Experts of a small language model: 96 ReGLU neurons an expert, a softmax router.
Below are experts of layer 3 (counted from 0) of a mixture-of-experts language model. Rows are named router (the router's row for the expert), gate (a neuron's input weights, with its number), up (a neuron's input weights, with its number) and show model dimensions 0-223. Each number is 200 + 30 x the weight over its row's rms, rounded and kept within 0 to 999.
Before each expert's rows: a language model's description of what the expert responds to; "comes after" lists some tokens at least twice as common just before its tokens as in all text. This comes from a sample of Wikipedia text that the model never trained on. Tokens count by the router's weight.

# expert 29
It responds to: Years and competition names. Years and numbers in sports and event contexts, such as 2008 Summer Olympics, the 2024 season, UEFA Cup, and dates.
comes after: " the", "–", " a", "-", " in", "The"
router,180,176,145,224,197,224,239,202,143,213,224,185,161,207,216,190,179,200,256,200,191,208,162,218,185,202,213,181,188,173,197,231,247,210,196,166,186,231,172,178,220,246,192,253,178,221,193,200,166,148,179,160,208,180,195,201,200,226,161,142,198,182,206,226,216,254,166,264,257,218,212,187,228,216,187,211,234,240,187,237,218,240,211,207,154,168,161,226,189,251,161,216,248,191,245,153,202,206,177,243,166,230,200,224,191,240,214,167,210,165,171,196,166,212,185,204,200,195,207,216,159,188,178,167,253,191,198,214,167,216,160,146,171,225,198,134,208,215,168,194,182,220,171,229,212,160,196,191,154,248,212,196,220,141,246,160,196,199,180,169,188,180,216,238,317,166,292,179,237,178,186,136,205,140,223,184,250,251,174,184,183,173,180,209,248,211,220,207,186,210,116,222,199,196,209,209,225,199,183,169,260,175,227,190,186,214,198,169,230,212,184,214,189,231,181,190,202,223,204,189,242,223,188,182
gate3,192,198,258,196,226,197,205,227,226,210,241,166,158,204,191,227,208,195,189,168,221,189,197,187,171,130,222,178,146,174,198,190,227,235,193,174,162,199,251,203,165,233,258,177,205,194,200,162,207,192,235,184,197,285,209,199,234,199,208,224,130,215,216,145,185,246,218,180,232,170,240,166,192,198,175,216,234,201,252,162,250,198,242,197,255,209,211,216,201,161,187,253,171,254,185,225,218,161,214,243,227,228,200,214,202,183,190,215,244,163,221,188,201,159,200,184,220,161,131,206,203,237,146,257,237,177,256,177,197,163,217,179,217,219,175,157,164,218,162,190,197,220,195,247,252,237,219,181,197,178,215,245,193,156,203,151,217,203,196,191,217,176,172,208,159,190,217,156,205,130,164,243,198,178,148,177,175,192,220,153,215,184,204,186,243,241,201,267,192,204,194,260,198,166,218,237,223,231,203,223,223,219,240,198,243,192,233,156,203,224,215,169,164,184,120,203,172,218,177,196,173,206,187,229
up3,230,162,207,168,286,216,186,168,187,213,155,187,161,138,186,140,187,246,236,241,201,226,165,169,232,237,183,208,215,248,151,224,205,174,214,192,168,241,207,210,203,156,212,241,189,220,175,221,181,187,211,196,194,195,131,178,153,200,166,224,199,215,233,273,208,158,226,201,231,181,237,225,158,195,223,168,224,186,187,272,210,174,208,194,185,210,189,132,206,197,223,221,237,223,215,171,261,197,248,163,171,163,212,192,204,213,170,258,137,206,178,252,196,251,211,181,207,225,154,210,214,152,178,184,244,185,212,225,219,210,175,190,224,155,213,235,212,207,249,180,196,151,169,223,180,206,204,231,150,198,214,222,174,176,207,255,173,176,223,204,212,171,213,215,206,212,155,235,144,206,228,164,243,181,220,179,164,177,185,209,182,212,236,201,188,198,192,184,179,264,182,178,203,175,181,179,225,195,215,199,181,205,262,198,181,218,174,230,145,200,174,264,217,145,213,201,274,182,249,188,214,179,226,162
gate4,171,250,156,197,215,187,202,191,188,183,215,273,186,183,204,213,155,184,167,179,212,209,201,247,185,182,159,176,200,221,204,176,196,165,215,184,195,215,203,230,188,227,179,154,188,225,235,191,183,157,211,184,238,127,181,196,229,228,180,226,187,230,181,269,192,194,188,181,237,167,201,161,204,199,176,187,198,188,171,174,183,203,215,178,152,133,189,236,201,152,190,214,212,194,181,224,172,194,201,241,266,232,217,234,213,209,125,207,176,236,224,213,280,227,154,222,223,220,162,233,180,141,185,211,201,226,161,219,222,183,275,216,169,215,232,216,223,234,246,185,207,215,185,192,200,178,165,238,188,214,177,262,195,226,200,215,224,163,241,169,190,214,194,187,312,186,233,211,191,185,185,186,282,211,148,173,215,182,160,137,202,223,186,221,260,248,166,204,156,209,239,215,235,187,144,194,208,219,219,156,251,186,170,200,192,209,153,219,219,202,187,167,217,193,238,241,230,188,226,247,193,198,225,216
up4,186,198,169,204,208,208,225,181,145,228,211,249,164,209,226,192,148,186,173,171,191,207,218,205,208,142,193,210,206,179,203,226,206,180,233,174,200,252,201,213,220,229,183,168,181,231,225,207,216,197,185,213,226,124,154,165,193,243,162,213,199,241,207,232,159,206,176,211,214,170,188,179,204,217,201,201,227,185,184,196,188,200,232,169,150,169,214,220,200,180,227,189,236,175,214,200,194,176,176,217,249,239,221,215,191,203,84,172,148,183,186,195,283,231,183,207,222,215,166,214,183,191,180,215,189,213,160,210,207,188,237,212,138,196,217,205,242,272,229,186,210,182,211,206,179,166,177,239,184,232,202,251,207,182,192,212,248,167,240,130,143,184,169,190,276,180,223,209,234,179,191,138,267,170,183,163,236,212,185,164,197,175,169,215,249,275,146,196,175,250,277,226,234,183,213,183,245,206,217,151,223,206,176,184,158,226,165,237,198,204,220,170,197,199,236,230,221,187,190,249,197,215,225,213
gate5,157,207,175,192,166,230,222,196,188,177,263,210,190,132,199,183,194,193,203,196,205,191,165,176,212,241,164,260,233,199,237,213,187,205,134,204,164,195,241,255,173,233,199,179,185,185,218,222,223,201,184,194,197,163,220,220,204,200,263,219,237,196,207,243,196,185,168,201,200,256,168,144,242,208,215,248,169,169,215,243,137,220,209,178,236,231,170,215,177,201,200,231,175,217,233,166,162,181,187,223,186,219,218,222,167,200,247,178,187,199,220,235,201,202,200,189,179,244,217,214,244,251,221,192,182,168,224,172,213,182,199,148,153,167,194,183,185,233,196,187,180,177,238,228,197,179,207,213,218,310,164,231,194,189,222,187,184,230,206,165,178,223,177,152,236,186,204,191,192,166,211,228,225,149,201,252,217,200,263,182,241,188,170,172,157,155,203,175,213,166,167,253,196,228,194,196,158,177,227,217,197,281,167,189,249,217,261,239,214,209,184,153,181,159,166,204,190,173,251,180,132,178,135,210
up5,152,224,151,229,180,186,189,174,231,203,251,250,158,176,171,202,212,219,165,197,201,158,209,217,209,205,133,192,242,230,213,201,203,172,189,209,197,195,175,204,223,198,299,173,223,210,177,176,252,162,209,201,249,187,255,159,182,162,183,177,224,183,198,282,211,164,205,186,173,229,131,203,192,198,218,224,206,190,239,158,199,164,237,242,265,218,184,225,205,221,212,193,148,201,224,211,133,218,201,166,200,212,259,206,194,217,181,131,192,227,199,186,212,206,177,219,167,288,165,222,212,157,179,234,248,209,247,210,210,176,236,203,180,212,232,179,213,267,252,246,188,227,162,167,207,193,200,189,198,211,223,244,157,178,185,228,221,235,210,210,185,283,137,148,184,193,225,181,175,182,193,231,202,232,143,207,249,168,201,208,188,197,168,256,229,205,169,198,167,180,247,199,197,212,185,229,204,188,224,216,172,212,172,209,194,222,147,201,213,162,151,188,241,196,197,233,201,200,215,199,170,197,189,214
gate6,223,191,214,250,156,199,223,248,212,186,248,210,179,217,183,213,172,209,177,240,243,186,168,189,220,214,186,190,177,251,196,225,167,159,206,224,205,231,230,231,238,172,156,263,276,232,236,154,170,209,213,215,215,194,188,135,141,204,209,205,172,177,153,176,185,219,184,239,162,256,230,178,202,203,199,232,220,167,173,181,230,192,194,220,208,255,246,143,231,267,186,221,177,188,241,212,161,225,176,165,261,222,223,213,161,201,151,177,199,227,140,221,224,167,233,228,227,126,221,198,193,181,186,201,206,213,205,195,219,156,160,191,203,194,167,177,226,185,162,187,201,217,196,230,197,198,230,244,195,180,179,215,175,221,180,234,250,239,153,205,204,177,220,235,154,214,221,213,218,166,213,212,198,151,180,222,124,205,205,202,214,162,201,199,157,203,198,209,206,197,185,165,242,194,207,201,227,170,212,141,172,142,234,189,234,168,193,225,232,220,262,250,143,172,226,194,199,178,209,202,240,122,179,177
up6,210,226,239,185,228,197,180,154,203,172,190,225,217,228,180,225,236,222,230,183,180,242,227,220,167,149,187,184,256,186,214,151,222,233,193,201,170,216,204,219,180,188,233,219,181,125,148,221,190,232,197,213,189,159,175,215,255,174,181,208,238,192,198,160,188,225,233,177,180,193,164,214,203,195,198,181,202,199,177,241,156,206,193,186,202,139,155,196,176,173,138,167,163,233,183,212,188,204,204,173,189,183,123,184,195,211,279,219,173,213,188,214,196,240,181,152,148,281,233,197,190,272,217,150,241,202,214,237,187,220,217,192,198,239,196,189,185,197,205,249,190,184,206,180,198,197,148,192,199,235,222,180,216,242,213,148,183,202,204,226,173,215,111,175,222,203,154,210,175,208,185,237,254,227,175,227,233,235,216,161,191,168,187,174,229,176,119,184,218,215,184,175,193,242,202,195,185,184,234,236,143,280,184,206,225,191,270,196,179,184,193,171,204,263,197,193,213,242,224,215,135,189,207,210

# expert 45
It responds to: Nationality adjectives, the. Nationality and national adjectives before nouns, such as British, German, Italian footballer, French National Front; also the after prepositions.
comes after: " in", " of", " the", " a", " an", "),"
router,227,206,183,175,257,215,240,248,232,138,212,180,209,193,209,225,235,210,247,178,178,282,118,148,190,204,217,154,190,191,182,223,229,184,226,204,157,236,185,134,225,233,182,236,201,224,238,131,224,199,181,225,209,268,227,197,162,151,182,126,252,221,182,174,222,203,229,240,227,172,196,234,207,198,185,240,168,228,184,217,205,228,247,203,144,166,173,162,207,187,175,229,172,186,151,182,213,179,179,185,177,220,198,191,241,156,235,165,210,173,184,211,199,212,257,231,187,186,220,186,206,249,133,202,158,184,194,206,190,164,193,176,262,191,165,165,217,157,229,253,201,251,182,206,237,204,199,162,183,186,167,174,234,165,236,159,205,224,197,225,220,187,219,180,161,226,231,168,224,189,213,240,211,197,168,223,218,225,174,200,144,203,218,209,180,226,234,207,226,175,118,180,154,153,163,233,211,197,169,205,235,197,215,188,201,195,219,193,257,240,204,221,203,203,198,181,187,198,205,245,227,194,202,200
gate0,154,175,226,217,203,202,182,233,209,165,179,150,185,236,176,195,221,182,217,225,175,207,170,189,201,259,260,206,275,286,286,157,202,167,196,188,135,169,211,183,188,196,130,210,208,249,268,184,108,172,195,205,172,139,202,174,191,168,189,187,191,192,153,207,203,191,224,233,139,187,198,206,190,218,201,203,240,133,249,262,167,212,204,227,254,174,214,207,173,193,192,214,223,232,245,244,228,229,236,183,222,178,154,159,196,205,211,182,174,208,234,160,164,243,219,222,171,230,199,241,167,211,192,178,194,207,203,188,207,196,194,233,213,248,203,157,201,185,209,208,210,225,217,201,137,235,230,227,146,181,221,176,159,214,253,218,235,197,211,220,178,137,257,178,186,204,231,230,163,221,218,135,199,194,182,222,188,151,178,199,204,195,207,206,171,214,196,241,253,225,204,188,206,167,212,216,156,189,187,193,187,228,194,163,227,199,196,194,195,192,249,209,210,192,194,185,207,259,207,239,195,195,180,218
up0,65,177,187,215,197,167,229,227,192,191,206,163,177,214,190,147,211,153,199,226,160,187,186,225,257,254,191,174,276,206,209,173,232,155,196,143,180,190,225,167,202,244,154,161,216,204,228,151,126,235,185,226,185,195,218,187,215,169,244,144,198,237,209,183,224,191,198,190,153,245,171,212,168,210,231,202,211,225,213,226,197,197,192,256,259,156,218,215,177,225,206,161,225,236,228,237,218,196,245,213,237,222,173,160,182,184,198,190,248,195,264,159,153,212,180,180,199,179,185,233,234,191,180,182,210,224,257,180,239,211,155,214,196,215,176,180,193,198,229,188,235,205,166,211,185,211,187,263,154,214,199,226,173,193,256,209,203,204,162,179,177,141,185,252,195,215,235,180,174,187,229,168,192,168,172,215,200,208,229,255,208,201,157,249,202,210,204,166,229,165,184,196,234,245,232,198,153,196,200,202,183,172,169,230,208,207,256,185,192,172,195,145,195,205,230,208,176,213,231,206,223,238,180,208
gate1,183,205,180,203,232,170,213,185,205,214,212,177,206,211,160,204,163,244,235,212,185,200,199,163,205,177,190,216,232,193,178,228,199,158,215,200,194,249,138,212,174,178,223,159,185,145,252,233,190,211,159,187,222,239,189,230,182,208,164,172,190,221,241,219,207,205,218,154,166,245,226,240,167,198,243,215,224,216,228,237,204,182,174,207,187,180,185,214,205,198,199,255,156,239,271,177,202,191,250,166,156,187,142,197,184,194,181,204,190,201,197,202,178,249,195,240,118,226,146,184,234,225,216,220,173,235,221,219,208,198,188,297,208,208,207,196,201,225,280,207,161,180,193,167,255,221,202,188,202,221,159,208,252,150,166,138,214,265,182,221,224,171,263,215,209,175,221,235,210,214,211,192,203,153,225,249,195,213,208,159,200,190,166,242,249,208,243,220,199,223,221,252,182,167,202,211,178,149,207,165,187,240,193,193,235,212,275,201,181,122,175,174,172,189,164,190,239,186,193,202,225,199,142,209
up1,206,193,149,213,234,214,217,188,215,220,199,194,157,218,157,238,198,244,248,204,195,195,214,145,203,220,201,190,240,193,187,232,206,136,196,203,197,232,127,172,139,193,240,154,202,205,237,222,244,179,169,205,193,230,243,220,215,188,163,153,219,217,254,202,224,219,181,207,178,231,206,259,180,204,209,213,186,258,233,213,167,222,186,202,197,178,181,227,217,207,201,213,134,213,221,178,202,189,225,183,150,177,145,206,171,249,173,193,208,165,190,188,203,230,221,224,172,236,175,195,234,214,201,202,204,221,200,246,148,160,181,265,191,220,208,289,170,216,241,219,183,165,194,176,249,212,214,211,206,245,166,190,255,168,186,148,220,250,242,203,174,165,231,205,202,171,211,233,201,186,223,153,220,138,248,257,202,190,209,180,202,160,119,238,202,183,211,239,217,230,213,248,182,160,219,211,189,163,205,197,205,232,180,182,214,166,282,200,186,151,184,145,166,194,193,181,194,167,220,226,229,210,134,191
gate2,253,256,218,208,220,187,161,213,192,164,222,199,215,266,230,224,210,130,204,221,186,185,193,207,200,206,266,225,195,239,194,198,195,146,240,187,186,195,192,244,208,216,220,235,213,182,178,147,143,234,213,232,223,196,220,124,163,166,220,193,203,164,227,226,189,197,209,224,184,200,237,189,145,177,190,190,221,166,195,180,226,217,182,239,162,181,216,178,211,185,216,191,134,200,213,182,213,213,202,210,257,165,129,202,184,239,227,165,176,184,181,237,173,249,177,199,184,164,200,200,202,209,252,213,230,171,141,189,197,199,216,154,231,209,227,230,171,195,221,265,224,183,215,224,158,207,157,147,221,226,222,161,224,221,180,215,201,165,241,210,162,174,210,145,199,214,167,242,198,276,208,179,206,200,125,194,213,246,166,193,197,246,218,165,190,240,169,232,248,150,165,179,249,177,162,226,253,195,235,187,186,181,151,213,213,185,188,180,158,189,246,271,156,180,220,187,225,174,199,209,236,177,206,213
up2,197,155,232,243,212,178,228,193,216,176,228,203,161,149,225,156,274,212,197,225,170,224,220,116,162,227,207,184,163,180,188,134,223,212,188,200,183,159,202,159,171,190,147,178,242,192,225,226,183,191,189,217,164,184,161,186,206,168,196,224,195,177,144,231,236,155,231,226,206,216,210,244,246,162,166,227,227,227,187,183,224,183,188,163,195,209,215,230,238,169,235,220,189,185,206,200,201,143,180,240,204,137,172,213,187,221,154,219,149,201,206,202,239,126,191,196,231,192,252,241,195,170,217,181,194,185,243,154,230,219,187,261,208,179,200,187,168,233,233,200,184,244,190,179,161,172,192,183,194,194,245,175,251,212,171,187,191,167,218,193,200,179,188,208,219,206,167,194,177,179,190,246,246,128,244,151,191,206,191,192,179,176,212,201,207,264,206,213,235,189,139,201,143,206,179,167,292,257,180,199,234,191,208,203,194,215,227,186,254,229,190,169,149,184,165,210,205,202,144,215,191,170,227,212
gate3,220,163,182,237,209,202,236,231,236,153,166,163,163,199,222,194,225,222,190,186,212,258,224,175,233,240,221,155,259,156,142,223,200,195,209,222,182,203,203,218,189,218,194,242,223,251,162,156,177,170,208,257,142,212,214,170,158,221,192,150,202,210,216,181,232,236,171,216,189,172,173,211,204,196,227,243,208,213,183,216,166,223,163,155,184,257,232,209,123,192,216,279,176,200,214,196,197,228,206,169,187,198,183,197,184,200,187,153,210,188,270,235,278,191,216,188,203,185,212,238,224,202,174,226,203,192,242,220,136,158,198,225,211,178,156,216,147,239,241,249,257,198,233,211,220,265,215,166,205,192,199,148,279,191,212,202,191,158,191,251,184,216,221,204,195,210,233,173,153,156,220,177,236,147,184,190,203,191,199,200,198,229,220,186,199,215,189,157,199,166,210,191,228,210,237,178,233,154,227,214,252,246,187,206,208,210,209,250,211,223,182,169,200,200,189,193,128,178,160,219,149,213,212,199
up3,199,216,200,175,215,216,207,204,171,284,257,215,195,167,238,206,178,195,227,221,163,202,209,193,240,177,200,186,210,174,208,203,206,173,202,234,198,167,191,188,203,245,209,211,193,191,148,226,176,171,192,146,212,195,177,170,172,188,192,140,242,261,253,211,212,215,212,165,164,159,158,194,179,193,201,224,208,238,199,160,242,160,181,254,199,117,167,182,204,216,175,199,171,164,187,202,219,246,272,201,248,182,155,196,203,194,188,185,222,194,211,221,238,268,204,172,158,241,177,142,189,190,186,247,238,197,220,227,217,190,192,204,176,207,212,163,224,221,241,171,149,222,154,229,207,191,173,256,143,169,158,234,241,196,217,198,262,180,206,160,169,206,223,234,185,222,224,211,205,174,256,256,209,136,187,160,238,216,188,169,214,173,191,262,219,232,230,205,245,199,211,253,194,193,160,234,158,202,169,200,157,211,245,125,217,196,177,212,237,172,207,252,188,231,179,189,167,162,170,187,182,203,204,184

# expert 61
It responds to: Closing parentheses. Closing parentheses ending parenthetical dates, taxa, scores or citations, including ), ),, %), .), and code braces.
comes after: " |", ")", "1", "2", "0", "3"
router,184,168,203,196,217,201,198,173,175,184,190,187,235,205,154,222,209,228,226,167,218,198,200,211,262,189,207,208,207,174,216,193,184,233,147,199,230,218,242,217,214,130,220,192,170,211,148,198,187,223,170,239,187,177,231,197,230,230,249,248,220,205,229,240,149,252,195,130,190,255,201,199,212,230,197,171,168,198,182,199,203,241,238,159,227,216,138,185,204,197,217,161,162,188,206,182,212,153,221,259,176,164,203,193,200,152,207,186,200,228,154,227,207,155,257,257,148,231,153,161,204,223,208,217,204,149,200,235,170,182,186,188,202,209,122,247,255,249,254,192,222,183,229,206,167,228,219,229,244,175,207,212,218,184,197,179,155,205,187,244,218,209,184,209,160,203,115,236,157,179,214,211,199,176,180,216,181,230,281,183,191,217,188,205,186,240,237,180,226,192,164,205,170,171,159,175,173,272,263,172,171,239,187,213,182,218,176,168,192,207,239,190,185,207,200,153,255,186,182,199,215,181,191,242
gate3,182,208,223,231,225,153,230,171,181,252,238,160,232,193,209,214,153,205,164,228,234,179,166,236,240,177,216,179,210,222,187,187,180,238,185,179,238,220,163,178,154,207,229,157,232,147,198,186,194,257,224,246,195,159,157,184,192,197,198,201,226,264,194,215,234,170,233,213,177,226,253,206,208,194,197,159,206,203,158,239,143,207,171,176,173,201,186,209,196,160,158,176,192,169,185,243,201,211,203,219,176,236,238,207,194,220,235,211,227,203,176,175,204,214,260,186,224,147,247,241,194,200,259,174,170,224,198,300,198,209,166,191,257,246,135,149,184,161,194,245,232,217,207,143,169,185,208,165,166,218,164,190,186,199,155,201,239,175,214,214,202,150,162,208,208,197,178,224,173,230,229,158,273,242,197,218,198,192,198,183,192,211,169,153,232,198,237,158,218,207,188,246,126,222,223,217,174,206,231,157,182,164,238,211,202,207,175,158,188,188,177,225,176,215,191,222,195,196,146,184,249,225,203,165
up3,224,217,184,197,189,242,189,239,231,192,147,248,175,167,189,190,230,193,229,163,170,214,267,137,194,197,232,231,186,184,220,202,240,164,195,213,193,151,236,214,254,205,166,254,174,251,207,207,212,155,187,193,219,195,219,199,178,234,175,202,217,159,201,182,173,197,157,195,225,188,143,210,256,200,215,234,202,194,214,189,203,190,221,246,225,225,256,185,218,231,217,216,194,190,213,141,167,235,169,178,245,172,163,197,219,181,165,188,203,204,197,237,202,181,159,229,203,243,168,175,207,196,197,230,172,189,207,145,228,192,216,166,168,156,243,220,203,256,198,177,247,195,193,229,231,212,149,223,168,198,238,209,181,203,229,236,160,229,174,190,178,265,236,180,191,173,224,158,235,176,174,244,126,191,201,181,170,197,197,166,227,175,269,242,202,220,164,246,157,175,221,145,245,132,149,172,207,221,184,211,195,216,177,146,188,172,214,263,199,221,209,188,211,197,209,197,171,217,230,284,152,156,216,225
gate4,236,187,156,205,215,222,164,227,211,147,186,174,252,182,227,215,192,227,185,197,220,197,163,170,149,247,179,199,234,232,174,206,163,144,243,208,161,199,204,218,212,187,137,184,196,145,153,230,183,213,218,225,157,181,237,198,238,176,204,157,196,173,237,218,160,196,251,175,230,209,194,164,140,191,237,191,192,141,159,156,182,227,175,239,179,195,215,183,188,152,181,209,235,155,200,213,223,182,206,167,222,215,116,202,218,178,194,193,234,194,233,213,211,155,148,144,175,188,170,198,274,177,177,173,193,188,210,249,152,186,204,211,206,211,192,240,163,202,220,261,152,216,196,247,170,213,205,201,198,201,191,170,221,211,221,234,217,215,189,218,202,239,243,212,173,249,232,212,183,211,188,216,178,188,189,234,167,215,234,201,194,216,198,192,198,118,185,163,158,219,267,229,216,238,185,230,220,151,168,204,217,240,196,278,168,201,182,239,283,185,222,221,243,206,172,190,206,198,177,210,158,255,188,206
up4,207,211,157,193,226,228,173,196,208,171,176,219,245,195,228,224,193,199,205,224,201,204,166,172,156,240,193,205,213,220,181,194,177,166,220,233,147,197,187,212,218,177,176,171,182,163,134,233,213,230,199,246,181,188,257,182,233,202,213,192,225,155,195,193,168,153,226,193,224,202,170,149,122,179,246,184,189,140,180,191,156,240,130,196,171,189,187,191,228,141,158,212,241,186,216,216,208,204,210,181,190,158,94,190,185,206,210,209,215,179,224,238,208,218,168,114,141,138,179,184,268,180,184,177,187,191,196,237,148,202,215,221,154,217,206,241,162,204,197,214,159,210,227,184,125,237,240,223,204,221,203,192,185,178,200,232,207,220,207,230,215,215,226,216,196,220,197,260,194,212,170,203,151,197,173,220,160,220,235,215,191,211,208,213,252,178,177,165,166,232,222,182,213,207,192,256,209,164,174,189,222,272,173,252,137,199,157,196,221,167,197,241,206,218,147,191,219,182,188,189,177,246,175,186
gate5,146,212,220,162,205,190,192,175,160,217,145,195,227,253,179,197,168,228,223,163,157,211,236,170,195,218,182,206,148,162,196,206,197,201,244,195,209,167,197,190,148,187,184,126,207,222,182,189,208,219,171,200,156,187,170,148,190,236,218,217,236,227,209,190,263,159,143,191,196,183,205,190,151,225,196,159,259,213,294,152,263,208,194,202,179,209,240,164,208,174,150,195,182,183,181,202,149,208,209,152,188,160,203,216,228,172,179,200,192,254,208,226,191,161,210,202,182,170,165,243,215,220,184,210,212,164,230,204,200,225,200,245,180,223,214,217,189,167,193,192,176,221,192,129,222,253,192,220,215,214,194,240,232,201,211,194,206,212,255,239,242,188,158,226,253,227,190,161,251,237,200,231,229,220,177,199,161,193,201,200,161,276,209,166,271,207,219,246,230,222,185,214,171,210,165,251,126,250,192,194,171,179,249,173,209,252,197,178,153,196,215,244,201,237,204,227,198,200,227,213,184,199,217,198
up5,254,210,204,204,182,240,221,174,202,198,208,213,176,141,213,199,225,158,190,234,259,180,169,232,197,207,174,190,246,216,210,194,211,175,150,204,181,211,197,213,237,231,217,227,181,218,217,228,224,189,224,208,255,220,216,259,189,209,175,185,168,193,148,190,185,230,237,226,198,220,172,196,231,147,158,233,151,167,155,256,191,188,176,186,234,233,196,249,230,264,219,172,218,231,247,188,227,192,210,212,206,216,165,195,182,241,226,207,216,161,198,191,192,225,185,203,240,201,247,200,196,172,234,170,198,239,159,173,219,150,231,141,214,220,179,207,221,242,221,213,224,186,222,233,189,150,203,190,202,204,224,171,165,199,218,273,198,209,222,139,153,191,226,151,156,163,194,227,159,161,179,167,143,151,178,217,219,200,221,211,238,98,185,224,118,181,212,142,174,175,188,199,233,182,247,159,216,147,162,235,221,197,167,263,199,155,230,202,243,220,184,181,211,184,195,165,202,213,177,179,236,220,205,216
gate6,145,219,235,208,246,238,192,209,218,245,221,271,224,175,152,250,199,215,176,217,187,218,212,179,168,209,238,232,206,167,227,231,226,186,181,201,265,192,161,212,225,240,181,231,155,183,201,226,231,184,222,225,199,137,163,192,235,167,173,211,199,188,214,176,198,217,178,241,158,209,232,202,274,204,206,227,234,226,217,178,194,244,170,202,164,178,215,261,225,182,218,226,167,182,175,182,159,260,181,219,170,204,220,201,225,179,164,204,209,191,232,188,157,187,167,210,154,148,229,213,183,159,230,170,177,187,217,122,195,178,152,194,204,270,187,188,195,169,205,178,205,200,214,124,186,171,161,191,191,222,184,255,234,195,195,173,177,168,203,201,198,164,176,239,195,263,191,191,202,256,226,219,236,188,224,242,168,204,234,195,176,236,211,153,177,173,197,239,172,272,222,143,132,173,226,184,178,211,213,153,230,214,204,162,207,184,206,190,173,203,225,237,187,233,183,251,233,177,192,247,216,142,225,204
up6,206,197,237,200,235,249,185,164,196,187,222,263,226,205,213,242,186,173,176,221,222,256,199,192,196,212,237,210,214,173,206,182,216,215,197,211,223,233,154,173,205,210,180,223,129,223,191,210,192,160,226,251,219,178,182,193,246,178,226,191,199,200,193,178,175,232,214,209,233,178,195,220,241,255,184,231,202,218,227,230,216,225,178,272,164,127,220,194,215,151,176,271,165,223,187,183,183,221,161,221,207,181,176,228,228,154,214,194,244,230,233,186,174,189,180,196,179,166,216,163,211,222,217,243,212,180,147,121,190,214,122,180,166,233,180,192,184,145,173,219,220,236,199,128,186,177,165,236,167,213,170,212,229,186,175,139,180,191,206,205,207,187,133,252,194,254,226,191,199,226,228,233,203,198,205,225,208,191,206,197,198,245,171,193,170,207,208,258,142,276,163,163,169,171,242,216,204,220,264,171,224,207,206,163,232,196,196,212,215,174,203,212,143,211,168,184,266,188,179,240,214,177,207,162